Weights of a small mixture-of-experts language model, trained from scratch on English Wikipedia.
Size: 8 layers, width 256, 66M parameters.
Experts: 96 experts in each of 4 layers, a softmax router, a shared expert of 128 neurons.
Training: a variant of Muon for the experts, 5187 steps.
Below are experts of layer 5 (counted from 0) of a mixture-of-experts language model. Rows are named router (the router's row for the expert), gate (a neuron's input weights, with its number), up (a neuron's input weights, with its number), down (a neuron's output weights, with its number) and show model dimensions 0-255. Each number is 128 + 24 x the weight over its row's rms, rounded and kept within 0 to 255. Numbers have three digits each.
After each expert's rows: "raises" lists some tokens whose logits its average output raises strongly, later layers aside; "comes before" lists some tokens at least twice as common just after its tokens as in all text. This comes from a sample of Wikipedia text that the model never trained on. Tokens count by the router's weight.

# expert 52
router:089125150122118128164154100128141180151140127131144160145135145080119135130152152110123096146135125118097121103110113137100109141139148120150145155110095135132094091065122185097138117143140114169163135165173129122100082087108155149122106113112111105171139121150159131170110113163109166085132095120155123108108122129117158115150128127098095135130176111113115166083132143161137082132111187124153116101136090158148121132144102133165149134111105090161120132106109120115146155096102164122132135126108085077147101126173117121100115106086137110149123109152116119165110108104153120131132112093137142120115067154157139124157119138097151126082161109135128156095150152102076140112109163141124113130146160164124153138128082114120129133125105127107088137159097135110114128133161159
gate0:188156111109138114083087141148086161121130137110099130107105123109134159088121144120203141131162077096141115117154116141152127097115112152133158144108179122111137113138118093170151144095123109144168154172112116103116125121101125128126119086153115114133141130145130129111135137115116147094102113135141113115150172108079113130155176148099111131104105127110109145126136120133106109110176101142121117130183139142094109194113126097127127178134118119150123120156117123132114122133118091117124110118146114114122105124154151116134103135062155107139123143122126148111080143105089143115192166095111107143129073126150147146050102118132120116149129136149134112121128098154138135137157077129152104164132134164160091101097101101087111153153122138146172142123124140107109125121135102
up0:123118108163100168152121118090132120135123105141073147128117119144096145171136146161096113113091122167134087126047155143112149130100118150150157098150146115143100107155176107143109134149124126123100123167112135120119132185101147116188130119137155111125111108142107151134115131101094105140105134126108107142150129144157123098111151122113139153130159091141127080170124118140150123154191141123160117101090130084097145149150118112152132152114106138106148068177128105130133115115118104130106104118119128095130151181139094099128134143115155163141138130131123152146131108090100124117137138103111142118124159129132107075152138151132160145098075107153116169141114124105116156118106150147102101142135142103147127115130136172130048130130112134093114149114150113180076105162115123
down0:143173124145126125127128139145141086125105119126100145132110140111117108181100142129143136127103133133118117110161137158124101202098144107114155114133106141097095104128165095118124108127089147083139084161158115098101095125143133135124143106106123122148076141134118161116107112075088117056129120123126122154146147102121114171190155167140123166124095101146110108129137140111149129154087163162124117097120095106122152109130144105136157164092133133079103098155108125152141114148084162108161117119151161151107152136098130108099124102119119180128123129104127158134120131124111115118135088117168138152112128168146148126116126133151122085144115121107094146124157104116081111128152152118135094082118144133171182142089099104135133161166151168143132125111138162104134162140131085
raises: "t.", "ten", "ts", "Government", "air", "th"
comes before: " |", "|", ";", "U", "G", "O"

# expert 71
router:112147153120094143138116124089147133148132107113148154133167136113152159142132127143124104150147086143082140135092130117113092118139103116142115142137113165136117102090125193126172125137136096152165131163158142117123098085094143139093101140152090115147135120141149099142096097141079148094131084163115152109120140177113170088129116115118096106115151075112147152105090135140150119121127156155138133115088105135155157131128121166152118125123107136124130140096107087114135154094122175110117132106125119109168113133132132093137111157105169149121139083168124119171097134112130119132130125129176133141099119149135116144174127127098128160090123103145118164132176148117101146154099174168140100119115126147083161120137125073132158129144084176148079116157081138125122086124148141
gate2:123125148126144120201075113131168158125106116122161134139140139165152134111128146109105155142141134160154132131141089117143092104157075124105071101139129108087189137136181127126125097113131125091108117155105144115150146074120137102113114161135164149114135146104119139112166139108113081159127112143140121126094110124082146126108142095151106148121190107124100176107140112151097127167132169124116141143114107116143142134109183135126121153176122096121157132114120153140155126116155133165121164084096138155155143129175189128108164077145140110121169133091136110137166153153152154118128153157124135119084131148114082150138142149149112152145122102114117139132114117124120156135164115103114120140121150139123173114169142168126139135151122106145140135126106168111159118161111117
up2:171154089073107087151152114124099083113099121141112072103112153125162157168129181143087171120126144109104144110115087117114145143112191133135139108116128118106131124136114109122145147092148171190070150110167078155129137134152091152149127143131131101085110128131160126095115136149140118140162146116151129104155100143149126110129129134148121153109153177125064162120169159125124121096147166122119150124134140119178114105136086106122138119125125126137098097163143136155135142143090111151124125123129136132164121168102106124131106123105147142143151107129153116127133138108111090123104138090136146107100143137079091102121118116119140168159156150157158153105131136092123135106074130135106117088110154128134076114148123111123113118177137129113134138107149157108157145124131177
down2:134151127133164137106181106147125130105126132096165125130132127083120097132114106132089144128144110171089092083152119182153126148123144114152132084135083160104088113159142145175121096125114087142113142140123093169125157118114123103146177109082123153139152119176157134177141095125158142167109095149109132118134152105121121099167090143158151088097136138153095111110148142107148123130096110086096102134170129141122093070144104126130128122166131118151129155151156108130099139118111119132122147114140132082180155104143109150143112137116128177159111103149121166143089147129130129137125159105125092107148129153124113135156128158099191053123141130154121121123116130118136102104134144093126107152108124157102125130110130157119112105138088115106097109152153123105108155108114100
raises: " of", "\n", " there", " and", " from", " the"
comes before: " of", " and", ".", " in", ",", " to"

# expert 10
router:101136141114134133153143092112187157150129095142125124137144126116133142128175126147108089159146134115119142126125126147107113104107139109135127157145106122163094109096130170150172145129088107149103119135154101130109100084097150163080076117145144150146104100143166098145136114158129132136164096132155178134108150160100145113129097107080128148100134084101145136070106156159125140143147142123122142103120090136118110091107107163156151163128076091118089142102138126117156136110112154072132159120129102094155104116129114114113118136119159121159146096151125111146117100113153082120124130093161098149101081190152120132149116097100135142122152128132106143095126152103097132144099158178140124093151137141118134159141111113138146098140073135145115180136114143121118076139118141
gate2:114139119108137125137111117104140123120147098100147138170134100139144083119103142125116132151132125092120117104139112097079152094124096129121126113121149102117153168146127082131140092124158139109118132122150108105088150116118123113109150126156105127156110135172128117127099122109139116104127139148089121139146154138117135119129082124084141164171117129122156114197142109135152144137128165181143105153108154084124131127061083112087125170139110163144133089174090127126158126129121140157154095087123120135111185116138119112158134123136125176126127148139129117140122131126113144156128170149133062153156140117135093146129124133097157113136120140139114140150135125114127163084110173129125091150120107082206117091077105115105098110166145096145136123084114107108146105122193142
up2:147144123138128151114095102130111142105129128140149139154135154107087176112139126154150153175129106146122162112105104169135140144110134118144135144133114134089164151121085142117150092134136142130163156110163122102132126113110133176084124133095118136129128094132106129128085111137154096145138138110151146163153121098168092108115145132087179096149107079135150118123165141065136143116125151101110185135151160134144146131169106124166087152108122111130123101129089058121094128099134075148104104118146147114142149138138157143149138106138120132091094177130130115144126097134134171133134124114169150110065110155158125149089115142184122159157124155147080104132113165105157085132103153171120119122113117124130180130152132104115163107123125149149111106099119109114124112134157110
down2:147108175133113083130112114147085093096112128132177107107142126111126168144121085127125122118129082140141134088145151127098126146168118120108128123124167184120129096152109142130115139156101135127119118139160161122146141097144150084142147108134089083115111099102109116145179108158071160130067081106111133146142151140139140164087132104084118143176137146157132180138137134107123124136114151107178178126109160139087146074144126126152134110129143098129145140146127113157117126146072103124169109128099132117132097096172171140107164101089127112141138146171144141143076131092156082102105109141158129155137136116109123137128126132127131130115118160105152131151163121110165143098102095143078108107157152118112137151132120136125138172108130130131112115133145128154139111115160147
raises: "The", "In", "===", "On", "==", "===S"
comes before: "The", "==", "In", "===", "=", "|"

# expert 75
router:096135148157092107123131086093121147162137103120135145149157147107126160117182138131095098143165103094113113130121131151109100107126103073141137120147102155133128081117148139093167123134108110145166187162139133106120140103123147158125120114140120131131133097122163143164099111136124123118127114144172135105130140157143149090165145118106108103120125102093135153094129176142131101126162186132158096097104096128140121113121099148159135141130125122127091121100114103143120163105073164129156155093144103093163121127137104123120158113107159119104140126139115072153107118095189128147138097115142103177110115189122131148154117130085145125128158123154105173107143179119118147177109161140143103122125173129111144140142116109106142103158095136140077122160117153094112103154135123
gate1:169107072108135100125119149153146128166131107141138105075162079123099093110122094112093164135173141070136099149126086118103134185148134091117108117151162065155152133091140148090129114144127136143095139123142129108092150131143106085107151120137143103085154117118142048167127139115145128113181161107114108171120139151118133143169113121108145164119128157100117162118134104119134165109138121120116089121135123084097101162129129095120140095123124132111114092128153165114114124148088145139136157119140134117139182149135121188128132167109152146098155118135135120148130096108138150123181150151100138113124140125095146114116151119094110091118153114149160163129122119129131136136111128112103125137120153089113106091116139160129127126157073110101151128124124138158139155121134092
up1:164112142139121127133135137113117130051116139140154154128134142136151053131177169143126100132151150109179145135153161143108126155099155086135158092116115133114116151128151144136058128134120108129115122144106132155138099144091141123124183160124172164096169159119133126183171104151107101135161111150153138117114131171138134119075098108145136090113139106172128133108135116157138130138143100113114144102141159111132147120161138126119129140095109168134195113154147148100127128165122141135125129097155122098104089154148117120103106111152114115129129098090103138150074110124130148128104111114173095142107122150118117119168130081162161137138104150087138146165130106136151103115117100100118138132180159119153136122151140126154130131109108169148129118180163145156123122109128129
down1:102134132091182135125115161152126111110115119131164085163107081153118108127141117096146105122112149141101160186078128114146097130090131115137128143123146126122166116142116134144180120105126126122123162148131146171102125122120090110164107106130123120120094136171140125142103131156135088135144117135086128142176093127090130167157117145137101177130145146126106149144103119127163122104112081152120079102154146141188139163133118119138150082116100103157117107163128136066142116172169162102098110123108142101149165128112146125132147137092161078136169132110161125144185107128129145145124121119135163147088165143101111133145140116155120124101166157124114113093123104121103101165127121126124109154125105096136134138106129109157128183117120131152076124136134147107102114181113123
raises: "\n", " ", "\n\n", " N/A", " —", " 1,"
comes before: "\n", " ", " —", " 0", " 1", " 3"

# expert 39
router:104142140123109145136120090100139159141134116120123125135149159093170138142173133112107081133141103096125129132102132144116114094101131131135133161169086150135101114090142163122151123115118123162151126136146137125096095096117162151125118097105117131160146108163131080135119130159129174134159115128147143131092177173077133120145134133113124120127142094118158165130104182155135098151160154136151111109115107128133097123140105156171137116127074104131089120098135111147138122107114140096119159123138087085150096120126114129097117117111155132153114121153092077160109128100179112149140125106130104185104090175142137149177109119115154122121154114127098168102157148120102158182116176174155130085133152146114150165159126089112139129152116165129124132134112154089122086158151129
gate2:127141135128100147141094131145151142166108156094133098109139084137138131139136072118147146123105146117123145118134128143136106135172167167163149128152140125097150129126139064123105185123111124161153080142094122131135134129141152146117148131129139126086175135092166145127144106112107163096127120147139105117144083158163137126139119114137095158125137101173167106144097119158130131126116128157163163093177109114110133115137066133081128144116153133113099091130128121132092124135155111150124153145148183125134164136160119109146147118142174177072180168140110149147124161117115140126157131174091144149129133106078120138126086124130160122187114115130140133153103143116100126169126147145137146125127122136124105113112165119103173162074148119185108133115120160118111140125107132
up2:087133138143132146076110131172117156107152167138108133145123104195141099121146123117110128151095074060089136095111166114151137188130154152129159128132112097131182134144138132120099166104146141087121098107167186110119117152106169117130095118114108124144138138112120140130130146167121156127141124101146111119154087115147148107105102144080109105157158103136105131099124132109128162094075142149122145103139114178125153170116113105106146108095142107113124120140128106124151147123114131132103138178125117083132111093158101136119131160120102120143169151132136125126146155117116128150086097113111071123118156107144104144162142133173126126153123124144163163116135106165124150107148139146115103119091145167112128123158086115126134144147126117059131136114117167090151116133099123
down2:122172129077136114136127138131118080133104142129138132114152148096105159093093130113156156109121171136109171132124133130120097121162140128112175134141169146145077134108133120158112140136138138144163101107149113095173127137084102104120125097144152123113157156140133145078166140104098114164096066135146142096155122096138130133210162087114124160099132128157145100160118112148117130132107109093145081096133126097093152144152097118138114140122156089142135116129144128124122147106145111111137126100156136113127126135138091084155130105140156148113081123129098080130074100179140150100138129095149141139083141152124124082094141120099132151163123114129084100121128136120125118192126141123142118110124127139108060128134166134166164137126144105138086124117118118132163125137103121
raises: "-", "|", "\n", "The", "Source:", "1."
comes before: "|", "-", "\n", "|---|---|---|---|", "|---|---|---|", "The"

# expert 1
router:086117127119122147140124108112128144145134092123138142124143134093163141131139135138119077149135083131132139123083151125114113131084147129174149144167144128164107094091095156142160146141088123149159144148134126085132090121080159151129126107115131155139117125136173111156090107144124136114145109145148158089133143161112154086140116120122093097051147103125167144105123120133130096138115158142122115121108060123150107110091110147121118124136123093090114128112117123151139135096108137114124136098105106086134128115143149104154134099108143150144166126121147070122060097108145100104140110114151116161089104136157124144138082099081170123084141134156128187131156111114116132142117137155159106119119147172124139148139079084130129123153111160152085139167125127097111105148160114
gate4:160146119162115159123133178111137099158137134093126091121160104124060130148138085117092178144087109092138131095111136131133129099123146140157113135119108145161108120102126143135083054103088149132114091088137116148103105124111162134167144174081111130104129094125087139142106150128154119141132094121136164088129153109147130099146107096122134096125119147105170097140115111148167134124122146165130135121115103135095129129115143133164083099137131108120145119150131136118127152141089131115121132128114178116079130147087082115135128097153155127140106135178092129127121093128113167096121137119162121122092131114153111091188112149109127124121098120094127121089099120124129115161128106138129134149169140163170165152127124087100128127155170100095085159134102129148140121116156110
up4:112119188167144112105165135113079158141173114103105144133119148168140145125086146147153125178135146160161104095150133146128135142166148089100140141151153121142151132170150102114128146137089137143102158130135166112159077120076137126127116120138184151144080135129125109121136129136136126139091118120040121123136120136123108105148119123134119119118157126145105095105165118129136132123145066178122151140115147153150118160127111133132117151130133165103141132091108100141134157145161108093161166081126150134121180153112108150107168112147126146119134166101126128133113158137114127137136138158120098145117106105078180151136099165144107111174153094104141109138095112183155109188153125131133144114139135162114101117137125145133095131128124088114120116158154138108161143111145137
down4:102092132160102111174103178131151157164158127166088117134144137150134123120119148116121128099147123141167127125157122134112132120151164134138148146132121121141116117111107112181135183149085121082134147134162138100157115118158154151125116093155147127143186157120089098119138138093129133104138116106101116144118122149139099162147109097113139115168131082128143123136113147150177112169166169164114103090103111180136179095134169093138091138095149116117124140184108128116128151104117124120148141137150120160125115135078128134117132105161114092138097103144112186120106122132115098143115130160153131132153140132118149137137067123163138158132134113083136096109132129152122136111105123158122146129130125108160116140100092142090143119129181076184138100166090107154156127134147118
raises: " of", " further", " now", " reg", " not"
comes before: " of", " in", " to", " by", " for", " on"